config.yaml
n_experts: 128
d_shared_expert: 0
routed_scale: 2.5
lr_router: 0.000505
vocab_size: 8192
positions: "rope"
attn_scale: 0.125
init: "normal"
init_std_o: 0.0307
optimizer: "adam_hyperball"
learning_rate: 0.00772
lr_mult_o: 0.715
final_lr_fraction: 0.02
dataset: "wikipedia_en"
Below are experts of layer 4 (counted from 0) of a mixture-of-experts language model. Rows are named router (the router's row for the expert), gate (a neuron's input weights, with its number), up (a neuron's input weights, with its number) and show model dimensions 0-255. Each number is 128 + 32 x the weight over its row's rms, rounded and kept within 0 to 255.
Before each expert's rows: a language model's description of what the expert responds to. This comes from a sample of Wikipedia text that the model never trained on.

# expert 21
It responds to: US college and pro sports names, places and stat words in season tables and athlete bios, e.g. USA, NCAA, Kansas, member, carries.
router [204  94 162 102 222  85 105  83 105 113 177 198 139 145 129 132  86 109 132 155 127 133 136  97 121 123 161  63 131  95 145 114 137 133 130  82 121 181  95  99 106 151 143 110 102 109  46 163  97  94 101 115 109 139 152 101 163 148 120 159 104 156  81 112 138 104 147 132 150 120 107  96 138 164 104 157  86 128  97 160 120 113 140 117 109 153 122 181 149 131 130 128 110 131 180 147 120 124 104 160 104 110 162 161  90 140 124  94 114 155 179 142 139  60 179 126  80 147 132 127 123 113  81 115 213 134 114  76  81 137 100 144 124  91 149 212 186 143 113  65 168  91 102 176 160  82 107 204 144  87  57 163 133 143 144 104 166  63  78  77  85 127 161 141 148 158 102 143 137  77 138 189  76 131 144 169 167 140 117 179 176 166 105 127 165  90  92  89 140 180 141 150 158  95 165 119 106  89 125 128 146 109 126  91 120 151 176  91 146 180 145 127 141 108 113  98 126 124 107 106 106 169  94 106  83 100  86 174 119 107 191 148 107 194 112 195 167 105 161 146 164 106 126 169 152 119 126 113 207 110 109 194 132 136 142  90]
gate0 [119 149 153 132 152 139 145 116  46 150 105 108 164 113 120 145 101 103 113 174 123 121 156 117 123 188 184 143 125 126 180 107 149  64  99 192 114  96  88 160 115  26 147  84 136 142 138 103 196 139 118 164 105  92 148 183 126 173  94 146 150 115 118 143 145 103 153 168 127  98 124 114 100 140 108 125 130 123 114 155 168 104  78 108 132 128 113 106  89 127 129  68 163  94  99  86 150  92  70 115 107 145 145 148 183 105 132 149 134 142  82 108 172  85 129 135 141 143  75 155 113 114 199 141 109 142 167 105 114 143 111 175 176 142 153 140 150 128 170  95  71 137 132 177 145 146 147 161 154 105 139 109 111  50 130 177 155 160 154  99 115 158 129 143 116 110 102  96 103 135  98 128 138 100 167 112 145 123  44 163 142 184 116 179 135  94 123 117 115 112 151  73 122 152 151 113 155 126 134 127  62 157 118  93 147  46 185 171  96 186  64 161 199 166 113 114 172 153 118 103  62 120 115 182 155 131 125 149 105 151 136 160 129 171 169 176 136 185 116 105 118 134 113 164 102 153 224 171 135 162 103 127 195 134 107  97]
up0 [ 97 154 134 126 143 114 120 137 128 180 169  93 184 145 115 125 122 130 101 116 135 136 140 114 150  90 130 165 162 154 171 124 147 127 147 123  93  67 152 167 166 112 135 100  79 134  92 126  82 125  88 154 122 114  85 164 117 165  64 132 142 152 126 109 124 149 113  64 154 113 138 132 131 145 128 111 123  85  97 103 115 198 100 192 139 122  74 175 150 173 180 167 132 168 124 114  89 176 130 105  90 141 180 136  94 116 100  99 137 106 132 164 149 156 132 111 111 129 113 169 133 202  93 173 139 132 123 151 161  95 158 116 126  87 138 179 177 101 166 166  78 116 137 134 141  71 185 147 133 122 149 115 125 118 120 110 158  94  87 111 153 180 135 106 154 113 153 132 177  87 113 148 125 182 164 166 151 144 153 140  57 144  91 165 138 112 158  94 181 134 193 113 171 166  97  70 100 209 148 156 187 156 165 124  74 143  76  74 102  94 136 185  79 173 141  85  70 123 142 168  88 135 109 167 131 150 122 115 161 170 128 131 221  61 109 133 124  80 122 135 212 109  87 177 147 115  93 157  91 113  90 149 102 153 154  97]

# expert 1
It responds to: Double line breaks ending a paragraph or table before a heading, plus sentence-opening pronouns and determiners such as he, they, this, these.
router [136 141 190 186 120 141  70 100 117 148 135  86 117 148 151 124  93 129 115 143 191 141  69 124 167 134 142 139 132  73 148  59  82 140 148 166 109 165 109  57 156 113 126 155 112 176 143 118  80 162 144 131 138 113 161 104  47 138 168 150 111 104 149  91  84 145 130 133 142 153  93 138 130 105  72 154 111 100 185 140  74 161 125 131 187 145 198 107 163 132 103  97  81 136 123 123 168 120  81 212 119 100 144  67  91 120 137 156 124  74 129  84 147 129 109 168 102 119 148 159 124  94  81 175  72 146 187 138 107  82  68 150 119 110  99  81 137 141 122 167 157 137 139 148  81 132  97 156 120 180  99 174 131 156 165 119 184 105 160 109 148 108 168 127 117 111 109 113 113 117 119 142 165  94 136 104 113 129 106 161 161 100  77 127 137 131 124 130  97 117 140 200 174  95  84 166  69 162 145 102 134 100 142 129 131 134 131 114 132 152 141 107 156  85  96  29 119 130 112  80 126 121 118  84 200 112 117 126 109 139 121  79 168 189  39 133 147 136 171 120 148 124 150 120 108 123  97 121  70 135 141  54 115 138 121 153]
gate0 [113 119 121 129 108  92 125  91 101 103 177 143 123  71  80 175 147 184 157  95 117 124 143  87 134 133 148 153 132 119 114  90 153 161 151 121 165 104 125 163 141 131 138 130 161 152 136 200  88 121 117 120  59  91  88 146 156 128  86 166 116 135 137 113 135 161 116 184 111  86 120 164 182 116 139 155  91 130 120 123 133 154 128 167  91 133 137 152 150  74  80 153 125 156 125 149 119 100 157 135 102 146 151 130 146 125 135 163 122 109 175 123  58 129 141  89 130 108  90  64 132 146 161  84 119 141 121  79 110 187 168 112 155 106 106 182 175 175 175 107  94 116 198 132 106 105 172 117 161 111 130 141 106 129 115 132 164 115 190 135  92 101 121  89 177 128 145 114 182  96 182 154 151 103 116 153 168 180 127 121 135 198  99 166  80 150 128 166 135 214 128 137 142 100 139 106 192  11  85 145 228 108 172  68 172 135 144 118 210 155 163 106 157 126 128 104 104 109 124 114 137 112 180 120 138 123 117 122 127 119 102 127 106 110 143 187 127 152 116 133 135 177  78 176 144  62 103  85 137 149 157 130 162 141 193 151]
up0 [ 80  71 115 154 161 149 113 141  74 145 183 115 156 105 124 156 104 139 146  82 142 127 127  94 132 128 165 127 127 141  73  90 138 165 198 145 116 142 155 158 143 102 134 135 189 150 117 193  76 144 110  91 119 111  98  89 146 178 111 141  98 106 142 102  85 148  88 148 102  97  75 205 146 112 111 126  75 155 153 100 119 135 114 154 159 110 126 166 173  93  58 138  97 116 107 164 146 119 146 157 174 141 128 110 164 158 171 164 140  81 156  96  88 116 134 111 110 141 155 113 165 159 139 106  87 160 151  66  94 168 117 135 131 105 122 131 214 189 158 176 111 101 144 172 109 100 158 162 166 106  89 160 127 136 171  99 174 122 194 136 167  79 128  62 134 152 139  83 190  97 163 150 190 144 131 111 133 191 112 182 134 163 114 213 116 146 123 162 152 190 156 179 149 130 146 131 136  94 104 144 185  90 182  92 131 119 132 115 167 144 150  95 120  84 105  67 136 165 121  98 104 143 157 145 169 119  92 137 109  78 140 132 110  73 124 200 160 149 193 165 178 145  92 137 161 126 106 108  96 114 128 103 107 158 175 140]

# expert 50
It responds to: Prepositions after verbs or nouns, such as to, on, from, between, through, plus pipes after numbers in table rows.
router [183 113 138 174 142  69  96 108 121 118  98 149 143 216  76  49 133  93 123 166  85 104 149 106 118 147 138 133 186 128  90 155 131 110  87 154 156 133 136 121 141  55  89 174 105 151 121 102 155 145 158  94 177 121 136 106  91 160 155 145  71 173 109 103 116 125 123 136 120 137  85  78 104  76 124 124 164 105 151 148 141 167 118 100 150 115  45 118 138 105 156 142  88 101 150 121 145  99 112 192 141  72 131 139  82  92  93 138 117 115 100 147 102 108  91  79 159 132 132 114 118  80  98 148 143 154 113 127 164  81 123 146  83 100 149 167 126 152 147 123 151 119 153 172 123  95  95 132 120 132  93 127 113  92 122  83 136 150 161 102 109 129 177 103 135  81  94 102 115 132 125 110 121 107 172  97 133 117  81 148 172 155 122 151 127 128  75 126 123  80  95 142 127 113 184 153 138 166 136 100 110  96 135  65 196 147 124 141  98  98 120 118 174 177 176  79  95 124 125  99 171  91 164 118 158 127 116 145 125 115 171 134 115 183 102 132 121 169 168 173  85 184 146 145 103 150 139 143 169 178 158 134 102 158 117 104]
gate0 [177 135 110  98 129 155 124 152  85 103 145 119  93  92 163 135 157 189  62 112 113 156 115 139 183 102 127 169 122 119 116  99 137 146 137 119 130 131 160 111 101 134 160 151 144 126 104 140 145 169 105 118  90 118 154  89 133 142 125 115 122 145 116 158 105  54 113 137 103 131 117 139 155 159 130  98  45 109 142  98 115  69 218 165 165 127  83  92  84  93 137 157 156 102 106 158 134 138 182 108  90 130 176 120 131 127 113 159 157 140 106 140 102 118 226 124  92 139  93 117 146 143 127 104  90 193 106  93 109 136 145  82 126 126 190 177 136 138 134  91 171 187 139 112 190 154 206 155 141 145 152 167 122 143 102 119 115 133 188 149 142 146 111 185 127 128 160 120  99 179 168 102 118 134 111 169 125 143  74 112 155  99 173 103 129 153 121 163  95 111 153 131 123  63 120  92 108 158  41  91  45  97 144  99  94 151 120 122 145 127 122 123 172 125 156 178 138  89 131 166 150 108 130 124 143  97 134 132 167 104 162 133 185 102 138 141 113 146 105  97 165 176 124 179 121 114 136 154 109 131 143 161 158  88 164 153]
up0 [155 196 163 128 110 181 159  55 104 204 115  96 112 139 179 132 138 107  39 126 113 128 173 104 142 155  63 136 152 118 127 143 132 109  85  90 156 170 154 123 152 118 132 122 154 104  92 111 117 104 125 134 100 101 140 135 113 176 196  97 148 113 133 133 122  77 151  95  60 142 118 155 128 107 114 117 161 138 132 115  91 145 132 144 120 165  99  56  91 123 139 115 138 186  67 132 140  88  86 126 164 147 114 127  54 141 149 167 106  72  97 107 154  63 152 174 122 106 206 123 185 122  99 138 173 194 171 109  77  75 145  88 103 145 148 166 139 111 117 138 117 151 153 133 122 164 145 164  98 107 139 100 118 122 158 127 102 151 113 163 169 118 137 120  83 144 180 118 116 142 131 102 100  91 131 168 192 166 135 100  66 109 136 159 113 141 121 108  86  94 157 119 126 141 119 122 108 143  73 136 116  67 115 144 140 144 155 146  71 118 145 104 139 140 169 159 148  84  91 153 161  88 195  99 123 187 106 138 156  97 160 111 171 112  98  96  92 228 139 112 160 141 126 147 152  96 122 132 143 150 176 131  57  75 186 129]

# expert 25
It responds to: The word the after of, to or for, and table pipes and from in census percentage statistics, e.g. 15.3% of the population.
router [137 164  89 119 124  96 168 114 151  88 126 122 145 165 133 145 158 140 136 147  97 122 129 123 153 165 110  99 139 101 142 189 131  92 138 146  98 134 141  57 182 175 138 108 125 107 144 140  85 111  85 148 139 129 145 148 122 138 176  98 121  54 174 165 156 182 177  86 205 108 170 146  84 142 133  63  98 131  59 141  79 149 118 192 100  38 179 200 178 107 133 110 101 119 103 190 175 108 134 112 163 131 164 182  70 150 107 133 108 129 159 155 177 162 134 115 143 108 143 105 104 144 126  99  98 126 127 158 180 192 165  91 121  78 142 145 111 132 168 149 111  89 119  99  69  70 163  88 145 180  79 182  77 157 197  66 166 132 124 147 106  93  91  69 130  88 177 136 150 156 121 159 179 187 127 119 153  97  76 115  82 170 129  88  79  69 124 156 128 127  86 144 159  86 151 148  91 113 152  99 168  87 106 169 114 123  80  82 142 167 135 123 125 117 107 152 137 127 156 168  75 122 173 119 132  83 155 138 142 163  89 143 195 107  93  98 172 137 133 136  88 108 139 103 120 171  87 153 114  90 107  86 106 129 104 160]
gate0 [ 90  95 155 152 145 102 103 125 147 115 115  96 162  93 103 160 102 124 114 119  83 180  69 130 118 136 250  82 148 132 112 104 107 132 130 121 148  96 127 140  84 100 174 108 109 142 140 166 162 167 171  89 141 110  87 100 146 111  64 184 122 104  98 131 133 135  95 118 112 108 146  92 203 151 157 168  32 184  64  80  67 213 166 127 144 112 180 134 119 127 141 202 120 134 143 145  96 101 127 132 123 121  48 119 198 177 122  78 216 148 130  52  96  85  77 103 122 142 125 127 107 172 179 109 135 120 121 133 128 147 125 148 167 140 143  94  87 119 135 130 155 134 153 110 140  86 101 128 124 115  75 101 159 120 151 123  61 148 107 138 122 183 165 158  79 141 170 131 110 135 164 148 151 179  76 135  96 139 196 106 120 149 148 131 160 182 124 106 185 168  93  94 132 122 159  95 167 101 134 137 104 120 165 101 147 116 137 125 158  69 164 178  89 120 116 122 137 134 167 157  91  71  76 117 118  78 121 174 110 183 148 138 127 108 176 161 108 129 155  85 133 149  96 111 123 136 154  93 139  97  65 144 184 176 160 130]
up0 [141 149 132 121 107 175 189 133  84 128 116 150  46 186 153 106 142 146 124 161 163 107 154 150 116 133  53 147 102 142 142  92 144 104 137 134 132 161 109 118 172 198  95 155 111  84 130 116  58 133  69 143 100 109 179 100 120 159 148 132 146 135 171 138  72 104 134 139 172 143 155 128  71  97 114 127 204  52 173 157 162 101 120 142 128 123  99 117 102 132  86  65 153 115 119  96 191 158 131 124 107 135 152 133  86  44 177 155  86  79 133 160 159 126 152 149  99 149 108 139 181  75 100 162 139 120 143 113 191  81  74  89  98 110 122 146 126 128 138 178 149 116  95 134 104 146 138 122  87 149 161 138 102 127 138 129 191  73 142 123 113  55 111 117 190 126 125  89 116 134  95  81 102 105 152 168 151 114  81 175 126 133 108 126 109  89 126 130  69 128 177 176 104 180  98 171 105 136 131 148 111 138  95 127 133 120  84 168 116 153 105 106 156 142 111 128 127 156 106 104 120 145 151 166 174 164 144 129 107  77 151  92 172 157 107 117 143 159 157 160  95  75 164 120 120  96 119 142 142 150 188  89  37 108 103 101]

# expert 11
It responds to: Mostly "the" or "a" right after a preposition (in the, throughout the), plus table pipes and adjectives like entire, whole.
router [161 146 128 194 116  59 152 120 175 141  94 111 145 170  97 156 112 166 106 133 159 147 109 139 121 129 173 148 132 154 151 139 102  90 129 136  99 156 119 109 140 177 145 115 118  89 223 162 195 129  84 136  72 130  84 156 135 152 139 164 120 135 131 158 124 102 142  97 141 156 124 175  77 124 140  97 117 134  73 194 154  87 198 107 125 112  72 133 134 131 126 131 148 154 135 129 148 178 120 107 162  78 131 170  65 162 121 117 125 133 154 187 200 117 104 106 156 112 132 123 105 112 143 182 150 114 125 135 154 175 148  94  84 123 170  89  93 128  77 146 116 106 108  65 136  98 140  84  93 196 168  98 131 167 137 129 104 113 106 136 173 122  29 163  90 101 116  77 121 131  62 166 127 170 117  91 157  73 128 192  99 103 111  88 120  91 108  84 120 131 117 125 172 110  87 109  97 156 158 206 152 140  94 164 182 115 123 131 119 105 133 152 127 103  92 100 200 120 100  95  94 132 139 163 105 155 140 107 149 131  34 136 138 142 106 104 181  86 117 144 100 133 115 115  94 127  94 131 157 144 112  53  60 126 100 106]
gate0 [105 155 175 120  90 102 100  96 162 157  70 100 114 146 136  69 146 147 154 136 149 135  64 130 160 113  59 103  85 135 147 142 138 119 118 102 200 109 121 173 106 115 157  88 128 130 108 147 116 123 121 139 160  74  45 164 128 147 137 107 139  68 121 137 205 108 191  97  67 108 188 123 116 124 116 123 131 130 145  84 125 123  69 150  99 178  73  99 122 153 160 157 147 183 131 182 141 146  78 128 126 188 101  96  99  69 125 115 100 160 151 155 118 126 119 125  99 149 160 159 160 113  86 184 123  67 132 150 130 123 159 136  90 100 146  99 156 117  89 159 172 147  86 100 173 151 172 140 185 122 124 173 127 125 164  95 130 144 123 177 145 112  89 136  93 156 119 116 169 157 167 108 190 154  69 176 101 164 122  97 107 133 122 112 128 102 177  98 126 114  90 149 144  43 176 105  74 150 119  99 132 175 113 112  97 159 126  74 142 172 155 131 132  86 184 148 161 110 136 113 138 126 144 137 105 164 130 162 106 167 127 130 124 129  93 117 129  98 124 151 133  88 178 139 158 150 111 122  54 158 131 159 139 160  63  80]
up0 [125 132 105 111 159 149 168 145 123  94 173 202 101 137 123 153 126  87 135  81 113 156 182  97 102  74 126 180 159 101 127 114 144 136 117 136 116 162 138  66  98 129  82 141 118 191 109 130 159 135 178 127  68 184 180 116  90  98 147 168 142 181 156 106  88 132  75 205 177 115 123  94 147 167 117 144 116  92 145 145 128 132 113  75 154  76 152 164 129 109 109  89 139  89 126  68 113 105 164 140 189 134 162 176 141 189 110  95 170 112  90  88 103 104 159 129 168 122  97 128 109 159 126  98  80 190 115 100 112 125 143 170 129 161 105 199 147 153 131 107 105 133 151 149  60 134 107 151  63 120 139 100 131 105  73 180 104 156 172  65 132 133 187 111 116 125 108  94  58 110  99 112  45  86 208  90 181 165  90 147 188 104 148  98 151 122 108 166 121 135 189 152  77 184 115  98 165 142 101 130  69 150 176 127 101  73  93 132 139 113 117  93 110 181 127 124  93 180 136 149 131 131 100 110 111  70 132 109 131  75 147 129 142 114 123 133 118 184 107  98 162 125 104 112 125 124 162  96 173 100 153 147 144  98 182 145]

# expert 46
It responds to: Articles, possessives and prepositions before a noun phrase, such as the, its, his, plus adjectives like subsequent, previous, entire.
router [123 166 158 127 135 112 126  95 158 100 135 154 101 113  92 119  94  99 133 109 100 102 141 184  98 108  76  46 101 182 119 129 131 123  75  76 135 149 141  97 144 137 137 156  47 119 139  95 103  73 122 110 182 136  76  94 106 128  86 159 122 132  98 111 160 171 183 183  81 162 158 129  95  51 120 133  96 112 141 110 108 166 101  49  57  73 149 183 142 106 167 127 164 110 101  87  84 101 140 167 132 124 129 163 162 122  86 131 147 127 121 147 139 166 160 151 171 141  94 164  51 113 114 105 160 160 134 150 156  92 128 141  80 111 105 100 129 123 119 104 143 162 132 135 176 165 174 146 115 162 163  79 121  99  95  98  84 131  88  85  83 159 157 128 168  65 115 172  75 139 143  76  94 112 147 140 157  84 142 134 125 130 146 167 171 135  92 156 149  78 182 107 111 121 152 173 151 126 130  68  80 145  91  81 128  86 150 138 172 121  98  86 152 143 146 164  96 195 130 154 125 128  82 111 121 124 147 205 147 147 154  66 147  60  97 150 113 164  95 145  66  86 125 113 123 158 149 116 111 174 136 124 144 148 156  89]
gate0 [ 57 103 151 138 113 168 149 143 125  78 117  92  90  73 107 142  76 113 179 117  94 116 140 116 155 107 179 155 137  97 134 108 109 135  82  85  89 112  94 124 154  64 140 146 162 163 131  82 118 112 132 111  98 147  47  78 134  93 115 145 163 160 148  40 165 126 123 155 126 139  56 105  99  95 126 228 173 171  98 141  70 118 156  74 117  91 109 184 180 104 157 124 119 109  72 120 103  89 121 170 169  97 110 135 119 196 159 139 193 104  84 123 144 145  63  92 161 102  84 140  87 105 174 124 164 161 174  96 157 155 139 117 107 105 160 105 171 142 136 125 108 131  95 110 150 110 128 105 126 157 163 145 159  86 101 125 106 137 137  48 165 164 163 124 158 119 155 140  72 144 155 164  85  86  95 148 146 138 114 156 149  75  88 101 108  99 130 118 142 114 117 132 132 110  96 116 101 160  99 117 143 202 119 144 128 158 181 126  89 118  78 157 161 157  69 103 116 117 133 147 129 137  99  87  90 194 136 139 202 115 134 137 127 112 109 143 158 127 135 132  79  79 122  86  57 171  99 136 178 104  75 107 114 151 111 144]
up0 [ 64  80 151 120 112 175 149 152 114  72 155  96  76  67 114 136  86 157 181  93 120  85 135 120 122 142 208 180 162 123 119 118 134 145 104  73 103 115  88 129 130  56 126 143 159 162 115  98 118 130 134 140  90 152  43 116 134  86 122 124 152 133 151  43 134 146 115 134 106 136  80 116 131 118 127 204 160 151 129 117  82 113 165  84 122 120 125 176 141 126 132 136 103  91  82 160 112 117 147 149 137 115 105 132 130 175 188 136 175 136  91 115 145 137 100 108 138 120  84 148  91 117 174 118 189 144 184 121 121 172 143  86 132 127 164 140 166 117 140 112  71 114 119 143 168 119 152 123 125 143 139 136 165  78  77 119 117 128 156  41 148 161 164 114 172 144 179 117  78 126 159 174 101  70 109 150 131 179 137 138 169  31  78 122 125 105 168 123 130 123 128 115 103  71 104 111  92 115  96 138 174 238 109 139  97 160 196 117 103 110  82 130 139 109  93 123 149 102 150 152 147 140 113  86  89 212 143 122 181 112 138 131  96 108 122 140 157 110 116 161  93  65 127 116  77 175 113 140 171  92  83 120 149 138 117 134]

# expert 29
It responds to: Nouns for families, groups and disputes in history or news prose, such as family, couple, tribe, divorce, officials, plus heading "=" marks.
router [162 139 112 154 162 131 117  97 144 108 162  97  84 129 129 148 129 140 154  95 163  98 149 160 192 168 166 175 157  82 120 146 142  83 123 146 104  73  84 131 104 144 132 175 108 128 128 114 155 157  97 145 178 126 176  95 137 156 146 120 120 142  74 125  71  68 123 120 134 127  76 147 104 206  97 149 114  90 136 185 123 131 115 129 172 112 189 113  61 131 183 122 174 117 106 101 171 148  99 133 130  83  87  79 147 127 175 159 156 138  87 133 133 139 202 159 168 143 111 113 126 150 156 185 137 139 116 144 105 133 134  89 129 148  98  67 127 104 141 139 148 164 209 102 101  85  87 131  87  97 145  60 138 127 167 143 156 121 119 152 123 178 133  63 149 121  83 134 145  69 118 147 117 145 191 129  87 135  88 193 162  77  69 184  85 176 168 144 157 161 133 112 121 103 161  88 126 167 139 108 114  31 192 149 161 181 145 132 200 116 142  92 143 164 156 132 159  77 123  80 136 141  53  94 136 146 176 109 129 200 133 119 143 162 161 131 110  84 135  93 138 144 117 111  71 146 121 134 122  88 131  93 105  86  99 109]
gate0 [172 146 134 147 112  73 166 138 111  87 174 163 174 135 114 113 121 150 159 174 105 143 131 164 146 155 106 123  74 104  52 106 179 155 109  96 135 107 106 172 191 128 132 141 130 146 100 147 132 134 110 128  64 114 159 107 175  97 118 120 169 156 147 149 162 158 124 160 155 150 113 140 131 145 173 153 145 119 133 154 116 133 102  98 129 146 144 152  70  77 146 156 154 123 115 146 148 103 128 178 137 133  73 187 129 128 138 113 113 134 125 136  84 153 141 125 156 126  82 125 137 192 101 167 131 122 162 161 116  83 148 122 173  82 161 109 147 104 123 112 126 155 177 142 126  69 107 133  93 112 146  63 128 128 191 116 144 138 160 127 190 161  91 116 115 111 120 180 117  29  92 193 165  86 212 146 143 129 115 122 116 158  57 138 119  87 144 163 121 196 106 179 135 125 102 180 170 176 166 107 123 101 171 162 122  88 145 140 100  75 155 101 159 102 131  87 152 147 118 125 109 102 123 117 174 139  92 110 120 155 188 141 121  74 156 126 124 152 133 101  95 129 107 123 127 193 133 197 174  50 113 175  74  71 108 129]
up0 [ 84 112 106  76  98 185 129 162 129 148 109 156  86  89 163 118 125  83 125 123 121 133 120 107  60  63 110 141 156 199 183 119 104 111 127 133 132 167 159  90  70 150 106 114 126 124 116 112 124 129 156 125 189 160 106 171 116 157  92 145 112  73 153 114 113 128 110 116 129 112 143  65 141  97  92 105  95 128 111 107 148 122 120 164  86 101 113 102 150 154 102  82 131 127 142 101 111 148 152  84 164 142 139 100 102 169 120 111 106 134 146 115 169  91 129 102 113 136 148 156  85  89 138  91 135 144 132 132 162 174 135 123  45 192 107 202 159 133 124 151 104  89  56 110 144 227 202 101 160 114 132 180 113 126  75 138  58 124  96  77  74  75 128 162 114 145 133 120 116 177 162  84  79 162  81 105 149 111 149 124 183 126 202  89 180 140 139 141 140  69 155 113 126 111 134  81 106 130 115  95 129 160  63  95 122 140  81  91 126 176 111 155 117 140 101 152  99  97 122 121 159 144 101 161 107 111 118 170 135 100  62  95 142 103  83 134 126 136 150 153 163 100 185 153 127  63 117  73  79 179 120 115 184 170 173 113]

# expert 23
It responds to: Conjunctions joining list items or clauses, mainly "and", also or, but, so, although, e.g. "2020 census and 2010 census".
router [169 148  64 120 113  32 138 116 107 166 114 157 178 150  95  64 134 120 156 144 137 111  91 122 124 196 103 150 146  59 141 103  68  98 142 205 102  52 188 133 180 130 183 143  86 175 155 108 164 130  82 102 105  78 123  82  96 139 147 140 159 124  68  48 126 143  85 151 172 130 139 118  74 131 156  59 123 104  63 187 120 107 163 120 109 134 100  92 146 113 157 110 147 121 141 180 182 139 112 136 141  79 149 115 129 145 120 171 122  96 109 159 102  75  69  82 122 206 122  94 129 119 130 159 125 111 143 107 159 136 116  75  77 140 118 101 176 137 131 149 155 170  87 122 105  88 161  50 166  94 124 147 149 161 148  93 126 109 132 158  83 138  73 146  82 147 139 146  87 167 130 132 164 115 113 129 114 151 109 192 136 143  83 159 105 137  80  99 110 124  91 146 150 120 132 144  85 126  67 142 138 123 113 155 194 167 141 128  63 157 136 132 176 165  87  98 134  82 153  95 149 121 147 136 181  95 118  63  92  91  62  98  89 123 168 103 140 179  91 121 112 163 128  95 120 159 106 154 112 136  89  84 133 147 107 136]
gate0 [134  59 140 110  97 125 111 173 170 130 133  83 160 158 141 122 146 184 168 171  53 132 101  50  92  88 144 166 120 190 157 158 155 164 137 137 152 162 125 135 123 153 151 153 158 121 117 127  95  88 168 125 118 125  99 164 153 153  82 125 138 100 128 142 109 121 116  93 159  61 147 135 173  87 129 106 115 210 134 120 146 121 121 135 147  92 162  89 101 102 114 198 140 138 177 147 131 136 118  42 107 136 132 156 160 104  99  39 134 113 131 133 158 137 133 126 115 128 123 138 142 100 212 133 117 130 200 120 109 141  98 125 165 153 149  94 126 146 184 171 101 119 123  66 179 166 107 138 118 127 146 163 112  86 102 139  45 144 166 107 157 166  92 150 109 153 144 131 127 118  99 108 156 122 105 162 106  90 122  85 115 143 149  90 123 175 103 164 135  97  89 113 112 140 107 137 160  79  89 141 142 168 123 121  79  61 137 126 139 127 128 152 115  67 148 120 142 136 117 156 139 102 132 151 111 140  89 128  79 170 130 104 106  80  97 167 153 126 137 137 122  79 137 210 129 138 129 120 168 137 146 127 130 114 139 157]
up0 [ 74 177 156 115 166 142 111  94 122  81 142 157 117 103 143 134 102 128  49  99 171 146 160 163 118 122 125 134 104 124 115 103 134 115  86 116 164 115  96 182 133  93 134 133 103 105 113  88 135 100  88 107 151 222  80  64 115  95 138 131 140 131 128 120 159 114 133 172 106 165 131  80  69 162 113 190 145  92 159  95 104 132 123 122 147 120 137 168 133 133 185 107 112  90  62 100 125  93 103 188  98 132 121 111 109 115 156 101 119 181 141 125  94 111 143 128 161 109 110 143 148 126  77 125 116 128  65 116 123 118 126 171 140 102 137 170 117 166  72 102 156 121 158 150 176 104 119 145 119  99 126 125 128 173 124 131 158 105 114 102  81 102 180  93 168 136 141 122 119 125 122  97  64 160 158 116 125 168 111 182 182  67 134 155 130 110 142  94 120 134 169 157 120 123 139  55 160 150 125 116  73 125 112  91 126 172 172  91 166 126 115  66 120 179 144 152 143 147 140  74 174 145 114  93 116 147 146 182 171 115 170 132 163 142 143 175  83 126 114 155 147 146 119  99 157 145 134 113  88 126 128 108 110 150  75 107]

# expert 62
It responds to: Capitalized words starting song, album or band names in music articles, such as You, My, Are, Dream, Inch, Guide.
router [ 51  62 145 142 122 119  89 176 117 138 115 111 145 154 101 171 137 106 103 132 103 147 159 154 132  69 129 118 130 123 108  99 125 177 114 135 152  84 126 156 123  79 137 133 127 149 135 208 106 141  84  93 134 163 132 122 120 166 134 152  94 157 201 159 153 110 164 135  75 167  87 111 142  98 146 177 162 147  85  46 140 101 128 163 187  82  97 148 107  79 131 168 151 157 163 186 130 108 141  74 124 167 166 228  98 129 117 105 111  85 110 154  83  80 130 193 160 148 147 125 198 154 140 104 145 142  92 123 154 122 111 120  86  96 150 129 144 155 104 122 124 134  95 100 142 112 100  93 141 110 164 101 111  91 143 146 134  64 155 147 136 122  98  87 136 205 123 139 146 157  79 142 122 201 108 111 150 108 207 145  92 103 112 129 117  47 146  93 161 203  51 142 147 130  92 113 174 168 130 152 123  92 151  75 147 128 134 108 149  65 145 169 151 131  65  98 155 155 185 156 116  91  58  75 124 103 110 151 144 109  84 119 128  99 142 142 126 175 176 122 203 149 148 183 108  92 152 129 123 149 149 134 137 148 162 154]
gate0 [136 126 108 155  47 123 145  93 131 131 117  73 164 118 141 160 139 110  87 138 125  63 176 118  94 154  95 124 117 169 108 159  96 138 148  77 114 136 136 112 133 187 128  86  92 119 142 117 140 156 106  82 139  76 140 133 145 127 160 109  68  97 130 121 114 149 126 144 107  83 153 179 138 187 147 105 122  65 165 151 100 112 114 126 160 156 130  99 115 156 144 154 177 161 123  91 143 131 179 178  86 165 125  60 110 163 175 126 167  67 137 139 157 161 146 140 108 112  86 145 142 146 118  91 108 132 172 142  82 173  49 125 154 148 122  98  71  93 139 137 154 172 112  91 136 154 161 139 109  59 138 107 116  65 106  81 183 131 125 136 162 124  87 123 157 149 110 168 167 110 192 114 143 127 123 203 127 136 130 147 108 116 142 159 122 120 116 114 181 118 136 128 166 127 126 124 136  63 175 126 118 131  80 123 113 126  96 160 184 115 121  81 150 105 181 177 127 183 139 157 122 132 138 133 111 165 141 144 187 159 115 186  83 128 124 162 100 144 140 136 144 164 100 162  75 104  52 101 135  87 189 141 151 129 129  93]
up0 [ 83 157 163 136  74 142  77 121  87 132 126  85 189 146 153 149 139  88 116  96 144  74 154  97  86 133  82 113 105 114 108 139 134 200  76  66 107 128 172 119 140 151 123  92 138  90 134 149 106 153  84  93 113  92 162  98 104 154 142  95  96 131 149 111  54 163 127 144 111 164 122 170 137 150 137 110 161 131 115 161 132 141 106 134 172 156 161 160 126 162 105 114 168 169 159 124  96 172 132 140 123  69 129 100  95 155 189 139  87 106 127 121 100 103 150 178  97 145 165 131 181 128 113  97 130  84 131 101 114 158  61 116 162 114 112 138  79 123 131 129 159 159  79 165 124 125 142 104 128 150 110  97 174  76 127 101 148 120 134 153 178 140 171 128 147 146 143 139 141 148 118 145 142 133 109 146 121  86 120 166 128 108 142 125  66  74  74 104 161 187  95 127 128 144 100 118 170  91 168 124  97 132 158 118 142 131 115  81 117  84 103 161  96 165 140 164 125 211 177 126 134 188 150  73 138  94 109 155 118  90 108 166 114 167 146 101 108 136 177 121 149 184 124 162 106  75 111 151 126  74 190 106 111 148 154 131]